Experts of a small language model: vocabulary 4096, a softmax router.
Below are experts of layer 3 (counted from 0) of a mixture-of-experts language model. Rows are named router (the router's row for the expert), gate (a neuron's input weights, with its number), up (a neuron's input weights, with its number), down (a neuron's output weights, with its number) and show model dimensions 0-223. Each number is 128 + 32 x the weight over its row's rms, rounded and kept within 0 to 255. Numbers have three digits each.
After each expert's rows: "comes before" lists some tokens at least twice as common just after its tokens as in all text; "gets" lists some tokens that make up at least twice as much of what it gets as of all text. This comes from a sample of Wikipedia text that the model never trained on. Tokens count by the router's weight.

# expert 62
router:146136171124164155107148151046089130165070092131138068065132139055133090150074101129133179096134111159112191104140151169094163085132139133159094130121122185116113128125117196073125048130174103153136160132091136169138141139105117091121156108167114124187104139191089144095130125078082064108203170116098081134089110108138086101102127086113079094088155127123122137083138152194103156148144104124095137078144138090134130134137071120149160152109122070201089113119091137055055111140192145172148095108094171088122134151135131109081145094140135144139098161125126151128098119067128108093123151097154118137137092180138160193108102132113162115138093140072143091138143102107119139135186
gate0:160139138081098056097123136110089169146144128066148127143110097104107109117124072088078138102158175103170151152095114166068089083102106104056096196132134117110130108116117167085140142140196146114117119137065073188205152105098165098109152120135193156195136188207207108148077073112118106105141146139130112116127044169134124066130104123156110168133171072100158151149130133098149133130103113159131122174175148143126107133100079104127161081150131087176103173103096139122112125174130118156171144127134105078145123096164122105073119170133099156146134104131163129139125141081151088104115116159125133118156116155091116136175109130103119103168090142121111153073179142152130167204191
up0:145164081150137205141119099141191128104149113102128089132065133093148122119106124125168118158077103184140172179126156060144153158156121131166138082137157090148157108138114130151083090128079070109129183117188123113072084170142161145119095148125148116085105061101144154083202130098097150191072120095154134165103135094175119088093159105122149116153115107165137111107125145170160098155131167058157121122123117100151114152049146115169050103178149213109110085140157101147109121074137116101145112111144091112109149152075161150132139093147153110135137152128078142134103126125064141207124102128138103142175080123132130067083116133151096156157159090107173144182109095057099139130105
down0:167148090088128159109152145101138116149082122119095186142139132085136183127127129150144142125091129135141093149111083147090228133112133160147092132156107152147163162086177180118115210115157146102188111086082180175123098154097195098090136196160132163129129134104181124138096085137123096081162134151059119182146149134177111152160186126147113110140100106169159176130132140135120080140115160077122162111176160134156157180148160060132146139116108132141127117107141178109077082128127119141049105146104140141105128045107126199151094079139144163193136163169181139167070144096159102184130113110150186106140108143095118123120083138139159149096086109093148131166093144083116119116187
comes before: " The", " He", " In", "==", " It", "==="
gets: ".", ".\n\n", ".\n", ").", "\".", ".\""

# expert 42
router:117154113159123141092089099141118147159098099120089108084097144121141170161108092179099152080119157109133131114171130101111105180162133106093103084121071138163136192115145125112131196098137108053137161127131069109094184072127113131090149154135157124119137106162162125098134090108124169077131156168118076068130095110159065105143138107091109109087142150102122081088107170131091101093128118094140180134127081108079137189094107079145095115105120113147131074083123152144129145099075173142147119137109088208119202172112149120161184155094145120103097162067068159053177178094073077131102095107121127147080112139123164155199156137180138104117112150169108087167160113117125156185161
gate0:146166144189105137114185120148103134138116133119147142123098109102143113148141110150121119138102100085131088074161139125114126160086153088139094143115157113101141140088217049129169089164144125122094115097125134153072160103097117151185117139130121083099146132087215088179114116088126089119107106096097086119146081161114139173139060135136152113160100072145165126174129144072150089113120145093108186110090178109128106146091173107136219150156118077176151070128163151099120110066083097117149069175055177116114118098124185096122096115163125125116108110088134126083104154137086132124152064172138137095068109162153189146172089144106120134163127085109073106128097185117124164186110
up0:139105135116119108110144155139193143076136081162133181097122148144122122112093158112161128116152153178166125146065136158135122075174136121104147140108123113119080118122110218120138104167066123143174159151189124117112113094162083141101130102097138097123109092153123094061082151119158161130184126132126187184145178094111125096122160148131141089101154170101154101172097086156126111150130115146165113147203094165139132115162163157127089101170089139155162158138108060181127117214136156147156158108164138118113178100128070148148110131117041117178063096173098151130158112100175140140151126129163085196118114093129039131085133138107088110128131177144172197214163118114133132119143
down0:084131141145123108159174121119105165119126132187099169164119189108126148083192156114115150114144151099137085168157103185139120194195117171133069151098137164109120128105121110084155179179112139179113169123221157120201118116124146105122111133088114053109116097184119150169178138047167097098096118099137092133164155144106143083110130179131161132133121112126139146149103109131128107097144098112114108158128100145172156074112125137136156131091140081116115121131150187106137147144113100113152106130113149113117120106108178104106107113076163163081101147128120183127183141105104099159135156147150155255148083177143079128179133129173056107140098153095081122129134102202118172086122
comes before: " the", " a", ":", " his", " an", " S"
gets: " by", " from", " with", " at", " to", " of"

# expert 77
router:164122147160124166119183136078129110184060142115153086102162172089173087138124159166131130108131115118095180099157127160090162094113150151086078173135099174089088070153114096094105053153171106146154171136077160176093131151089144114158141203168096118157090132148098081104103166107125101127171114138109072100088097128125158103140126114135143089172171197107081169076120153155174145152125085104083101099163116111145145112132085110163083122143168113146090092051096150110106099141147167172157157197081159148144095170133085089116102077155124162184106175153172167095096119113108156092151145101139116120087058132116155146115108109157138099112120149085123081175082128142128163130160
gate0:087204124112143093110087107072165120172180140125151116086188074102108104128099132061169090144151084130159103130099124066155139071110130170084118108146143147155119085131120153113120177137113078123075107149070154158172129152111118144125112117122168067206104106193113085164069108086119103145123101148099120152160146194190115114151081103101065131098159152146168099111109176086134133126121150109096185162077124118171119154115077096142148089189102101132099177116136128139178057150104124162120115121171124141132114059094109099117179166121103157119145166091152163101104070107140064124146148119144117113160165115115134131112145164087168156134099132094143142209161128119060088133134
up0:154181125102073148080096121078099121159166132126045182116128123130115110121129127130155123119137130111110055114088066092126141065128127151137131136147145133134120076049138155146057163126144117140115123147092107142152093135124129109099180090135203063183127152163142151125089118097108128183126063174101123087111151174167168154119122072106072152161158205115134151093170116074110111133129171168091186115072114106142099160158174116175036106154144105103140150111122126099132089175099089134122168128148122132101119105121110124181157121132140148137143186201167180139126101043105119101081148109152145100137179154109104121087149147105168192145141085116136183140175143102135117124113
down0:084183124107187160122137138099101125117162093195155153133120145070132054159085110142164138182150093145136091033141140102166152122131151110102085079135126077148062094083153110129139148158171140114090159112075127172134095146149101157075081156117100075136135151179149052120115092204101184103115126130117120114145207157154135151120104134119096122075209147206083147174153107094156139151142200120114078151135112075206104202163112127146121088128127111123130109111119115101126149089119144141097106146110141121118110151106119130154164190154100132119148056120093135092135115140099137127168139123105099113103150115095110098092115115123125106134126105113131154105215111162090151089185
comes before: " The", " In", " He", " It", "==", " This"
gets: ".", ".\n\n", ".\n", ").", "-", "\"."

# expert 73
router:076115130127140168088154207076151150054082095106073096151141142097099081117171062116087095100172146155159125094146063183173146132154144140130114100109097135172167089129146193062166162110105126074156124121144116139180142109138167141125118087092123083134081121188094134111121145162164160178151215150166182122146156143058107133166063135134130136130128109138158093122095120114121175169124137134106135153106154062158168114113128134106150144110132114057182105156093158166148161076159116159128104122145124114155140135105124143090103114119075105120113129121140142097168047163153090116148109156130173128099157166080152147074208086108064143146138143061157102119144141137100139130109
gate0:063182117119165083095117133107145143148062121102153095127121144126108115083148109126103112085097127155141110143086148127128110141120114211116147156136085150085147095174094153098138114084164111132051122087075114115110102145108181137123094093088149076164116098126126130177078146114171066126132183149178172143111175110153139162117134119114091136098149142098175147147121096141086166138128089058115141138127127102106101169093107128127191140050094101097096143170129203164130123107135162111099121098179151141155129095190095155155152178179166152130105149132150131142170129144092121104025119146135146073153077201159152118082184108114197100121195125130115109145099168099060128147096
up0:152122166154096097147072118165087120120164106072096104094070112125176121176130111116120183167161225128093125078131179124086096100081132105115077128074126144149138174055143161130120083186160138161194076126154115171111133157076107114149096167159146128131127127178130139138164166106095129110079141145094193127128125098105124179092100177103095129097118179180098135098117137112110134185096120161152107166140128149125127125070118082134103097168116077157162094114152126066151078124075148162138157129134105119152124150114146145139180134114112168159143126113158101065168137086107197113149163066147189050086177171122131160146187131139122099160121166114140141200153159139138134140110
down0:151144182123107117068180156115136161104125111152118126092123156156088135109121129083062078125139054108161045120090121134139122092106195076108154089124126127067127119152128091155116141136101098124105124147107110146116056131158149155136171119109115097121137176131104167091166103189132120079141087144095079147179158156132130146129156114142157149106155119092197110101083112174164103108126184072109155079156089179116079097220094113071135071173209180115043170142144104170084119104117128100118126151087151152173148105137133133137103155118097090108134152125171129158133063105144075100131135126163143156174109126137119157089119122124215085115121183119181137133125143165093112133124
comes before: " by", " to", " in", " the", " a", " on"
gets: "ed", "ing", "ated", "ted", "ied", " used"

# expert 115
router:118146169137136125133151201166190162109085108110129154077072137095101116128166163124122086138137173108154150133064111144135165139095132157110071196185151176100143143164175077179081101121126169091117172095132106126107124172136051177080155151114133150108128082140191125147150118134208136182123158096073180135132103136081169163155063107099187122134151128124094117080152142160088130155157114142180157081140117106119151112026211161099124164164092100100137125107112112096145148148119073152076109140122087126093078147115150127163134101158161154148083150119108114109110199109183140123143085140161091146137079114103130160098153072178132110138111146134107115158117103158097118111134
gate0:058147078138165102152170166150154130076120164076135149115202125112144100110163133138096107099116115160162138138130082166149137092062111156133139136149176113076137113146099145189108202166144094133179100134112146128168119147135126075106151121130148151103128118144158089138108112092130119164075147127142137151145149084131140160097195206184157101138128141114080179135083101194131103124127167147144115109177138189102138157124110142075161221121098146187134103117082088150124143147092090148211139009161146134111114153085129074153138145062109153118087104117211153175126156103116111116129101147150125135112067113166108189124140086133061116150129125131100131123102091113132134127115
up0:128135102129131127097077111109085093126117094127162136083115172105122096110080174193167029173164113102145120157133105163111119125111151089122080170128086133162140189112125152083100072098143141125135209144125127210083114131079187128145112092113091094128103113130174138111152059117097119129106130176144095115103122146080128131148117166118191180185133151040133136122095148114148155134151092089119106137159133138163137193124121047120126115150118116101075148121132086096148150116112134105184085148090149120128117186126084118128066178097169116063173144154137101121195147086129132111109143089139163150084145096135133137107218133141093110163134116166081196120118137121181079137115
down0:112107086150133128182138124106104097131163167100151147140118107111149095124162140164131165178193147104137131153076075087119138081104143118136145178155107092153182052128087112106175170163136136120141167153198143148147137117138153148122181109140105145133068109106147130127153092090136144169092176183206141197133122118103173119103122227180161144129096120143150143117161103119150096126069130113174066136102166199124145083107147061085144115167156155076200134140100110124073089110120159115109167130133111118102109132163126152096114185145140160100167097147161191166126142129126172123161144160128121160107120074187119193105143094130053111129069074118144120178119161105147111084135
comes before: " the", " a", " his", " their", " its", " this"
gets: " for", " of", " in", " at", " on", " over"

# expert 61
router:164140102161112071101129212070161116145171136083121167099146150161138110146092102078125134101164157095098122152124168135116084120099108112101114125167126139142151133146115116133088111099137135094198061189205160120119079139160127094092124089175072156138099097144150160131091174149091110134157093080184134116147116163056107147113126097174129102183075136152169117129100058112106181193143130094177135102118084146095155182127094147092142079112138088133118079135168124114075159087118123121126118090157171156151115168108169159197173084138189110152157085121180102101184119082114132135119092096126159145125150153147160154164137116126152085108116082106139092162075158083156086110069
gate0:102076101080153062184089176122142122204146064164125135136097146165094066089136070161134126157118160081143140124196128089137119117120126142107094117210145117106058095124152151130174120143107204124125159138139124115125129089161126183140072144121138099137130131080133177100126133105117158131114192123149149155117110143068093161143146064121099136115094127123157109152125149132143169120120088136070110147125142126059096102114134196102110160109107161152119124061162152150173110080155132193146096140147087167171120132173177150111105160188119071149095157126069166146123142156177101162098134131114186136135197121173166180114111071079115107154150109140176096182176170148145132126131
up0:118152140146126164106094133148150153151162173109145018125103096123135121122124121144155129170158140095147112078083116156103074162150150105094129105092145097100197107105141116184144150131102152115138101136156120122099110090118068082135092146168110183100140149099130101125074066185138070129150118117118097101150136198141167101109148187154113109145137121171132134191139137122092119110150101159054214157051104094116149165103144103152072065170159095095096077138183112128079156193140129104108099097131145142099133203100110130094161134151122138120166079123104162143125077171166128085196135127107163135129120109164103130058174091063113156106138147092110090131098142177175154138138
down0:146173186143098147145155186156102172127122138081173118097050107116141130197165142123161100131113181172119091088148171217066088201122117145113157157112220076126118139118136147078116079152086142151121137077126106178070170072100130141141159051161076098165151155143151111081057069129126123104140112115113135068161129170137156123115104094175121123097118152135138132170162145131129064128139155150102161149143098101151163116139118129139181128109101151161115177146131135109106151078133145143153082113099148159133155150142124074096170186097079145126117123138126172125157165148066105168129135148126120144184115155137139022126143132149122168149119163087129136086096120130169145167125
comes before: "20", "19", "0", "1", "2", "3"
gets: "–", " ", "-", ".", "/", " –"

# expert 3
router:138095147100150142177169096121171127091126064083153074098119129131082128116141126118100116137138090146158093138133134157081136114177137160176127090120134177162113134086094120125138161081171186133155141103142128089170128081172142107095108111163068124123134101151068092132110085077118107163166136085122146167144080119159121089121104126169101164081104160167195117106082150162165135187104125130170081143134195085130119083140146059095108093165146236157049147118105068112184167158146134128162171125118113191089140170119201071096116146147130147167179149122135178107137109135122118151175149096127112087157143103126127186104170120148126090163147126190134102168091106151093106101141
gate0:129153113104070208136114079098160140161108089135121118165188126107171174136074118093072154064175119111122098115095101144193106145159125145083149134135120083148112095100054134120150127086123085177118089162096093133117134140095107138101133112176109032089116108145118119135122078104215096150079130128094100107134107106102149136131136077190099122139094080110160135207154135070094146138135147138132171121180162170132100126091148143135129160109196176119140184025150166115081079162120159089123187096130143128097161129090125140068152097159119131133151156116145150073112156128131150115063148099117138121148085082151128160133095124137115092089123144119162154063123146189131127133127
up0:120126170102116161182124112110097094118117117143121146075163131138224154164188219127109110190158160135116139164116156095093112160141123096046129113125149116145100127098059126107087138102126126167108140117040127160202099157117134096154126142155115083094147127137153093188122079117115140140129110142076145103119138130113112107076110097112126111096140067113156152095094168175101095158093072148106156214148102187132088113150069128089116065098113046112129153097169126097148118160130190124107146090103097102087112113095117085097120076115135125161140172147124157113175098172156102118162089130095194139115139108094141198081163125091152094124132146094098082128137098143166168129129
down0:098142152145159113165104134115103107134118171090153129099091162130185089142129123134133145158121102115131115132146142063115188120129112047095182139133062180155114151169182166176049133125195160109179111119087113169178148092134168162141161153194112144114163103103128124176127078095099122110144155143125158130120171182152124155073148144122164100108130080143114153138099148119124106138076143158090091129144104159113099096181105144157163139115108157126140203066136108141131123193124143119178169176117069195047154101140082142140157147124127181141063176119126169141129128143162112094166112077056107182094182149104116129107122133156172104071105106121111095117109149093152068144177
comes before: "==", "|", "-", "===", "The", "In"
gets: ".\n\n", ".", "\n\n", " |\n", "==", " |\n\n"

# expert 33
router:153169143131117127117128103155082088116079115097144103108152160139178080096102112119132137169131119156133162090162093074153112149096148114179120142084144119069145088157112086070153103157148143155124111095076173102138098165105090181137115080111127140161184084145125080179158189078108118164140150139104130068072160174127163104171112101128091115107130124074097145126123112143141143093167120147153126190095079090165071198126154203086189097121157089151134062144167103103154137167112103175151110127108131113147095148146144090141137089086024116111122163121135093108136103057109143156113117128121117167134160176202142147148142132131108144075106169193155137152101059107163142172164
gate0:099103105125178149165097081083103093112096144112215128124164168206053087164133088082116110127145127100118131100151122140140113142146155096156126154210189126082167148105104149171091143146113100138150195104156115119149061101111079117132085122132110136150130091102132150125125110084167080113121102134130169127132079148108170120114124048078088141137085094166103149179130141139138145133150101101144166075087123147108182138144114123148099059127120162091166111129180160086171117078078155129119142120111090110086156087098123133112107195155162156031145135126106154130160107086091102139065085101082147110083110123198133144135106143178068121098177165153112120110125109094143089094157
up0:092118075094079155151188154086165098117108107169133067143092112170099139086144133056100063162131111082099147084150117097138110118140075109108101140186131143081113084134090155143109126166128162145146144059109135136087071082075117111105097154141136125154114098135123118109156094069119082096114122159073140116196106078132165154181153121168135221150099144155066099127104154137103115171151153129181196157097102126174158148077053109147141115138153181139165151109144100101164109104092124125085135085139131101124136116137143141092146169154107147088182153154157117119122162165093111135091071153073122150074123086133128200115073071153128126101188122159101119161109103109154135166093
down0:147095139154120175160174014106120107115131217070123163180106082146115135138173094133121101131159105106126203082101155073188146114118100159145160145106097129080139082170080090136113110122146174064171129183129113144105178139134139170162093129144148111166103167111115131151127145162111122137198120114141117111119120122121134153129134079113136122119182108067088127155113074128171126108169156117204092125118133106181176194172168127146101144098112135135139098132120171133121149177173140136035159148094138098132137150137155102153117161127105109095128105106139093142102135105106205102151189209159160139115159097118141134140146103123107116083111102183139061130140121124159051108173
comes before: " ", " —", " +", " N", " −", " A"
gets: " |", ";", "″N", " —;", " –", " -"

# expert 104
router:128163138126129123105085067211108131111109097109105077129174128114181095100112118145053104174168112163098154124163100097108092151070156153158087168072120128115165113114077102067160064191112136173094064109103171116146129146120115115143104092111166151077118082155106080167164160129142153159124147145113150150094167131180156079140156076141110116112152105094070132135168152085163176093187147149135124132105097082145072155136157159083092138103168097109115109131138124113166099116098120164155111084116124147153128087137127125118155085108084068124140137119102073088109150086134116182156110133133100137147151195172087136206183162157122184097165172206092146117127102105155175132140
gate0:130053076143160123143132148091158130114152127177073084065086133083095154110064157144165059093189074173163188138141116081129133076131157108132126162206128144148163132135118113138132126159156140094127172113161060128139131192142153124103110104110126107141067111128087161157154150133121128135139091087147090148124146107149150139146149093097207134161124162121189128137103121070155137125162123178168154078155157101171131117190086178108150135132133140177122200140101163100104129107145096081156165175119142107200114122127080160099134104128157109041119125137126075102160173039090079105116134089123087107109076189137120076126119097178155124134128117125157152125149120130165146124131
up0:139183163141060113067098118168143102159119141097210113166139157127104122133167051049109107156048172108136089144127126156117136175144155164085135172123154114077166211104058124139144080112143123141109104108085135131101134092145120121124205136163160140104154142074162102106153165125107109132086162109175149129108092150128130114070112117187054119103177137117108141094191150192144162036099151077109080142127091114119176119101143089121077108094146150160147107153127131149079115133109109151106125132082114135035132154146119138170147146092118138131127111122106142127144086203167130160117111184149149141115143100098136144130099149105079144157157143177162119099100117126081116165094
down0:167075153099185129164134162125143124108107111116074147184106174102071141153116119153130147169196139154142119148101084111173054153125087103115128127151146102167169185088150079117129126173144148153142123092097177144158115156088082111138122133122155094153151116095092117112123128062124160158145090136050134123193172129130168161132130066155098164178152137157118128138112173119118094114127171118074104171107091139105082109126139104120098143138151074082078127084152138101183143088123117175160114135079177134108148075112165140125110176091179176123178114145061122049158099080125119085117107106164102147123071170121120176164117076121097098119104141103096215068137097067134127117108
comes before: " ", " —", " +", " N", " L", " −"
gets: " |", ";", " —;", " -", " –", ");"

# expert 38
router:167143107151116109100112139179129131175125164125127082129069167165124083109125168109148142194156129104072143132172132094083087093190101127177175061129152083146112150053153096181094067096124148122131106104113183107166133112118116124136145091068145129214186166155101143159137165146149103109102166146179119133084164157135158133112161081112126129192124123118121129110148185170131155132153210110154129137098066071075082151145152093128207107125121126140130153132111181102104118140112096151155159190159126098094127127146145112102132113089085163150121138158076074048104093147117153111165120144181133156113157110134136155149135077060175188114148124123098127164127136096155066152127
gate0:097138104168139189108164162121122084172126079114122153179157135106072121078126077167132130103157128099121168133089164102151078186112162164077077142149081142078089133115116094127114119076139114128112083138113138153083092155138161174100148109108168178154170106142082122108083081144121079118145121083103082190055070166103139097128141103162079100118055112096102139174193111103162116138097171096080141087101129163045125151102118115125107090153111123126162128151125110144054154132162101114142124221183182173100121149180136117162151141110184147154172105110143169115142153131122108145128153107140162088077146179118131122151130089152145124129155123134120128059163096153196091160121
up0:123119112124106183101158141108102159146160118096105163163129096177102110142155101191128171116124153084107096123118169153115085159173164117093114155147096148144120076206171122107100126151148149190129113106085161098095105153139148138136111154060144097144161172144121155122097064168142090096101129170091040117101166132149130116173181123131125101114135119107126107085182107105136121176102129105110138088112117187066065162119120100106091201134127136129157114125122120067061150162182162118136120131193136155071164143181110115182120070104141134187128125155137118083163139111086118156117137112113185110128116188068032103127115108163209100091163117097097113089124175116165156109119
down0:132123119150146159132144134176111104146089134113081122090171149152127077105123123126108106074096097079065141122144117106123116155158087111096099048090066175088092105108176130111122105099107142103128154159186135143156161158066158134141097111149138115097212182196121113120112080150164143088167061149074132158131159112161149180093172084146136081142092131134153161122125144123129112167134128070145128109108131201040144087122124150201129130092165189081060118127130146111117089139063180076140093113096086104166156148096126146135085158087147157116097126142156149124172169114074121160144092135172174080112123171118141078166089127089150124133124128104125072127140202155118103122120
comes before: "19", "20", "1", "0", "2", "18"
gets: " (", " ", "\n", "(", " \"", "″N"

# expert 74
router:072138168118168159132104131150121096107114156155201147086075150111116099143144167061114117130082101144103169132069178129147136165144128112176154156130123101115064119164123169148136147140180155104097129119124115137143127090068155160161133108097152075151162149167122103128126100109135137079169143097122114193131158153127116122115156152076119154101126135091118114117139133176103053096153101070128167125153117090130110093052180143142136084133120183149090097136170148100091086143073055073135159188153166185135129097213149078075112138123141076132093150120186134125146111100126157113155112102140182125171114215145075098113153122096110089150090138068195164155132113096086146175114
gate0:165099123109090120110124099173187174134127150125144136092147101106093132189160139150070170105173122118115100106098150149086121162191114119124116120120122086182098160204126064109145120126166170162178149143159093056091088134092179153208128099165133164085140173136164130153085192137129160171119142092130141191158146082095142141159145147137160159152166107138074146140129128129149063119118099101132102139141167125128172082106185199037129187164087148121121153123067163079120144115075168115129060156126113117127156108131102090153147156144144142148118126123163098130091110169151161121099065114105150162118060120155187168148092170152101117115060152134132173087109122151120139152127
up0:139126141097094082151150113161152142132118131094165136126139102120145107164100161146099184147174103155137139131057144139140117161153127141167132089112123141159142195193168105143176163096123103145174151082163127116061123109096159185195162083118134144109169106090113140092137179138118134141169194154115102205140108170127145189159208175158156167131160070112094168157140133099162136083101138105124146126175161125114149139163144121101159149106106166134125100165093135098109132163080191129110117148197111131166115120117128133111187198077222131140098150135147135120077124161143159135108093083096131177124073126126174212165120164139104107136068121145136116105156118144053199140141
down0:142088164119123053152166172145065131202107144124127132146081106130134110134135178166119130118152106118082087078089133053169145131120152158175104101078094140071114154106191123156126173102093150149078108127102093129119139169173143146115118133195156129117120118149188156195070114188138169123140078140072108085142138203091122142207099122087089159178102101132107140105114134108088167161125148169136045102107121125148138093166147123157127167145137119149149177115118116117161127158139164139154183144171084102108159124125195111158097131148103126120108159077168122134177210084189160155161112130111117112092145119131168135154106109194082083127112128159086136099128130142158185117156
comes before: " ", "|", " L", " Total", " A", " S"
gets: "|", " |", "-", "\n", " |\n", ":"

# expert 93
router:099185118117126128141078138131097125142134057069137115127131095078196130149170131156166094117096146153166153135152078141100136112051092119096116216111058059161152093085077135149105083106097134103078117101174153119172113154113125088179113115134094161134107098150106135106093129096205124128132142106112178153157167095110120128130121133059134156132143135110128090122150120171100130197131090084082194167174109091153102150096172072122139140111086112085148117147118108185127126118118121186116092116155185127102158130090147100069184116093095136097068153067139151127184119090145111134149127143118103122097166086109104091101105140172098093186064131199138141117171148145120170139134
gate0:145122039112139144103161137102197096119126107127126167082103138117133111121113150097165159099113100107136172111154128149113124158128151166177118126128109076157163099117101107114141124194116108076109109132173106107130106129121118116098147080097154097125123129113142140160162097140109111091126121113180129167145122083122145151072144096063133102137156157086101131120190126055147140171060089141121153124124153086159160146084122116137139148198125177096126080124132182097087115048104176106116067112156162112077134116125115138082188111135097138163156137143115127186184140136085154212064099148104144058092177144171109092159206125197104110101111134115198187151111152174181089133075
up0:146137049107100110104150132176127097150149085141120130054107171128103134126104218126174118066102090105103161114098084125090099083097127149215093116111133156131132114167112147105142114232100154136088107107100127128105107171126137113127155123087188127167148130140162117153191094116215153115114131157160119145126099108138118130094164098072139115173113084072100112093193128090134092177102094139122105146129165141137182126109118114137132146133106179095151080114090149102135086096146140115127139077156142108113182111136131121175172126173126075162138143161111071160131164110091188182134104085081110051082136141191118131114172159152116098082081090173179140109116148158140122099080
down0:165086158074103172222087105111145157104129125132116132103125153173070123129094104112170130172049125127088205117087114119137084194117113177181159115103145134095106128114139112093062112164128120110118100103134105138165173099181142123138163107160133103135121117146142131161079124153135157114152118061140162126125071135095131132075131054150159113131173170135126122113122073145132182182097114106119064112073051096159143128161110168139111156158149129117116114152191195107129140171100174107149122088126112196177134109130141104169148137199169125154133118156148158175095075156106137153094145148113095143084115153117106138139114175210085101173125129091096121143143138203083097124153
comes before: "ed", " the", "ing", " to", " by", " a"
gets: " |", " between", " with", "ass", "in", " against"

# expert 84
router:167106123128133082087187126161123141129121128181120194105075137123128114146092158158149113069101147149126064129086130128145164164143153114213079128096124132108132152158132080146120086128141161155120099109119122168111145146097158160156106137140178125157147103161093147123164165165181091117161067167137131181150069160151171160127118146173126148158116122171127100114176108169105167130140106068161097136093121067190080162179155134121146103178156115133143180173117094105209097133179155096110142138096096120152164177177129138143105073192106172112085089149125090184116174156114129094134085109101090101147155156167141139069124104196089155075159142131106133179167146120178103188080
gate0:101136174138131150162102142132097131132165121118158158131093159155116131152108105100160112156179130127098122083139121157099174121062126123223154125116172190134122128153139154136148088152219091106061088067143113148129141141077115158092135115159120106155097112086129131125126176130106174145097142130054150151212129151118107119123178105166132127125076128103134058114139065127096075127082148147024136128110116121128134109073149096077083122088145062064163099127112099088161118141175108111135124090069120176213168110127142146161123117123110152134164118125127120115135139063120104143144151147151152138135134146102091156169134115135116144201138193072112191124133105057161124190117
up0:150213167119140083166109097113145139171117122100169165168109180143140112177091127144152114151140103135149133107108126094086138105070105116178151135099154160155085113154083174180126084166166132134076068106165085083124133144040117153162159141113134128138106142120109125230157164130142174170085133152093132118156112109155125148103162108158122147146070149150123077071158071094067115146088143158040114140101087075151115145140099122084136136129140123072132072150137082120198096113118124086163134087040125131150100143130147102160141138115154168147150147089134128132116187098087098120150103133139175138134111173130117143151119135167094133152200191118118172115189111063161129160158
down0:161160098126099085157150130092070052111077129139134165184119105067169160116140120100139137182184145077190125101111121052141130096127108156089090108126125171184134176169158159106199126128129102146144105130139120103139119105121151110104113147133119153135141146081119117179142047141114176153109126109137107138087158169107101141139187128074072166095069078113091156152138123133155139122145154135109074165118095126107142207123107061117142171073109091144104094081084191119177150096123117134118198111168087034067148100130101152125143124090191157134108101116144132128139109105139131086124099140157100112123111126158156132134186114143162140171135181131139140100128145120155164044187
comes before: " |", ".", " |\n", "%", "–", "0"
gets: "0", "1", "2", "4", "3", "5"

# expert 7
router:162137159135147108104124097129158127092105120119228134071088198133120104097137118111143074080061098138110187126160102125161116200125159106162110153103127115116145118111094079121126123171162167132083179088104067127107111139091120187148101127073195150127143084142130090104128192089072074094131080124135148168121073143152175173108068139155121146112094072177117166137192112152118135109169100139143132044098117087167135131114110088160139109144131113140133097132152141110114095127094059159148142118093140194152102129158132121128172153114134125118107123152146091161161162132139134164105080131121183170128102187109198139098121150172072133137179119140137143157151117100078088212088
gate1:122152087123114103076167161120194183050161108159129170124138172114102152122157113150115153086174127091120135133127151100085150136094139128150130144084153085164174189064142134119106157132190135155110127131112118083050112112120117143168109165129155090102127155158062128086105134134134119122132167127184085174178088133083179171195190140138116150108133069143109142099181122042075098152111097141120110078118162156098123083127120159129135111159110090139074117123112121104127101184140175112130145109122141115138046074143120071111162164089153180176094153165132093171110160174104062101055134088138113114121160150087172123093121104099109103149186122127107140144072170146112159129152
up1:108111149141136161145097124159052049144128148100101118099114083153139161109154168146143136139082131197115126117091102180176131130158143123094151109122115172103115087188112141139143063119105089105158107127101117179174092132123111119094131092131080130101057126074202090135124110133169127190148088123105117024100154091156122111086050079121122102120145167121136153162101143215128150127159141124184122128118110142125137135140161146142124132145110115108188161098082156137109125101106091136108067155115142146097162196064129158148094091160129113103158123130052123131138097093127167127174136155131148098156141100161116154130197147160141160111038158182178164095172106118084072136137
down1:146164108137126176173134089079069125149134115172077136064125118164127137140122160078076197102135057133115101067140141128141137102091154159117103100097101101157167143144071203168116116158147107088108147126156142140142178116079086152150123093110167116101111156121123080099155171117165143152177127149143114127147151161171121118138088054108164074076096095091167112156128093130153134139149130172146163193140134147119128137147115103105077107098099158110208133186144141245119102097169100104142102124153101195169196170121168116127130155108160129129124099141128076105117062150141077136094127099154111105137109151144155075135109098155136170078111092109145142093129171082202157128155
comes before: " ", " |", "%", " |\n", "–", " \""
gets: " |", ")", "%", "|", "8", "7"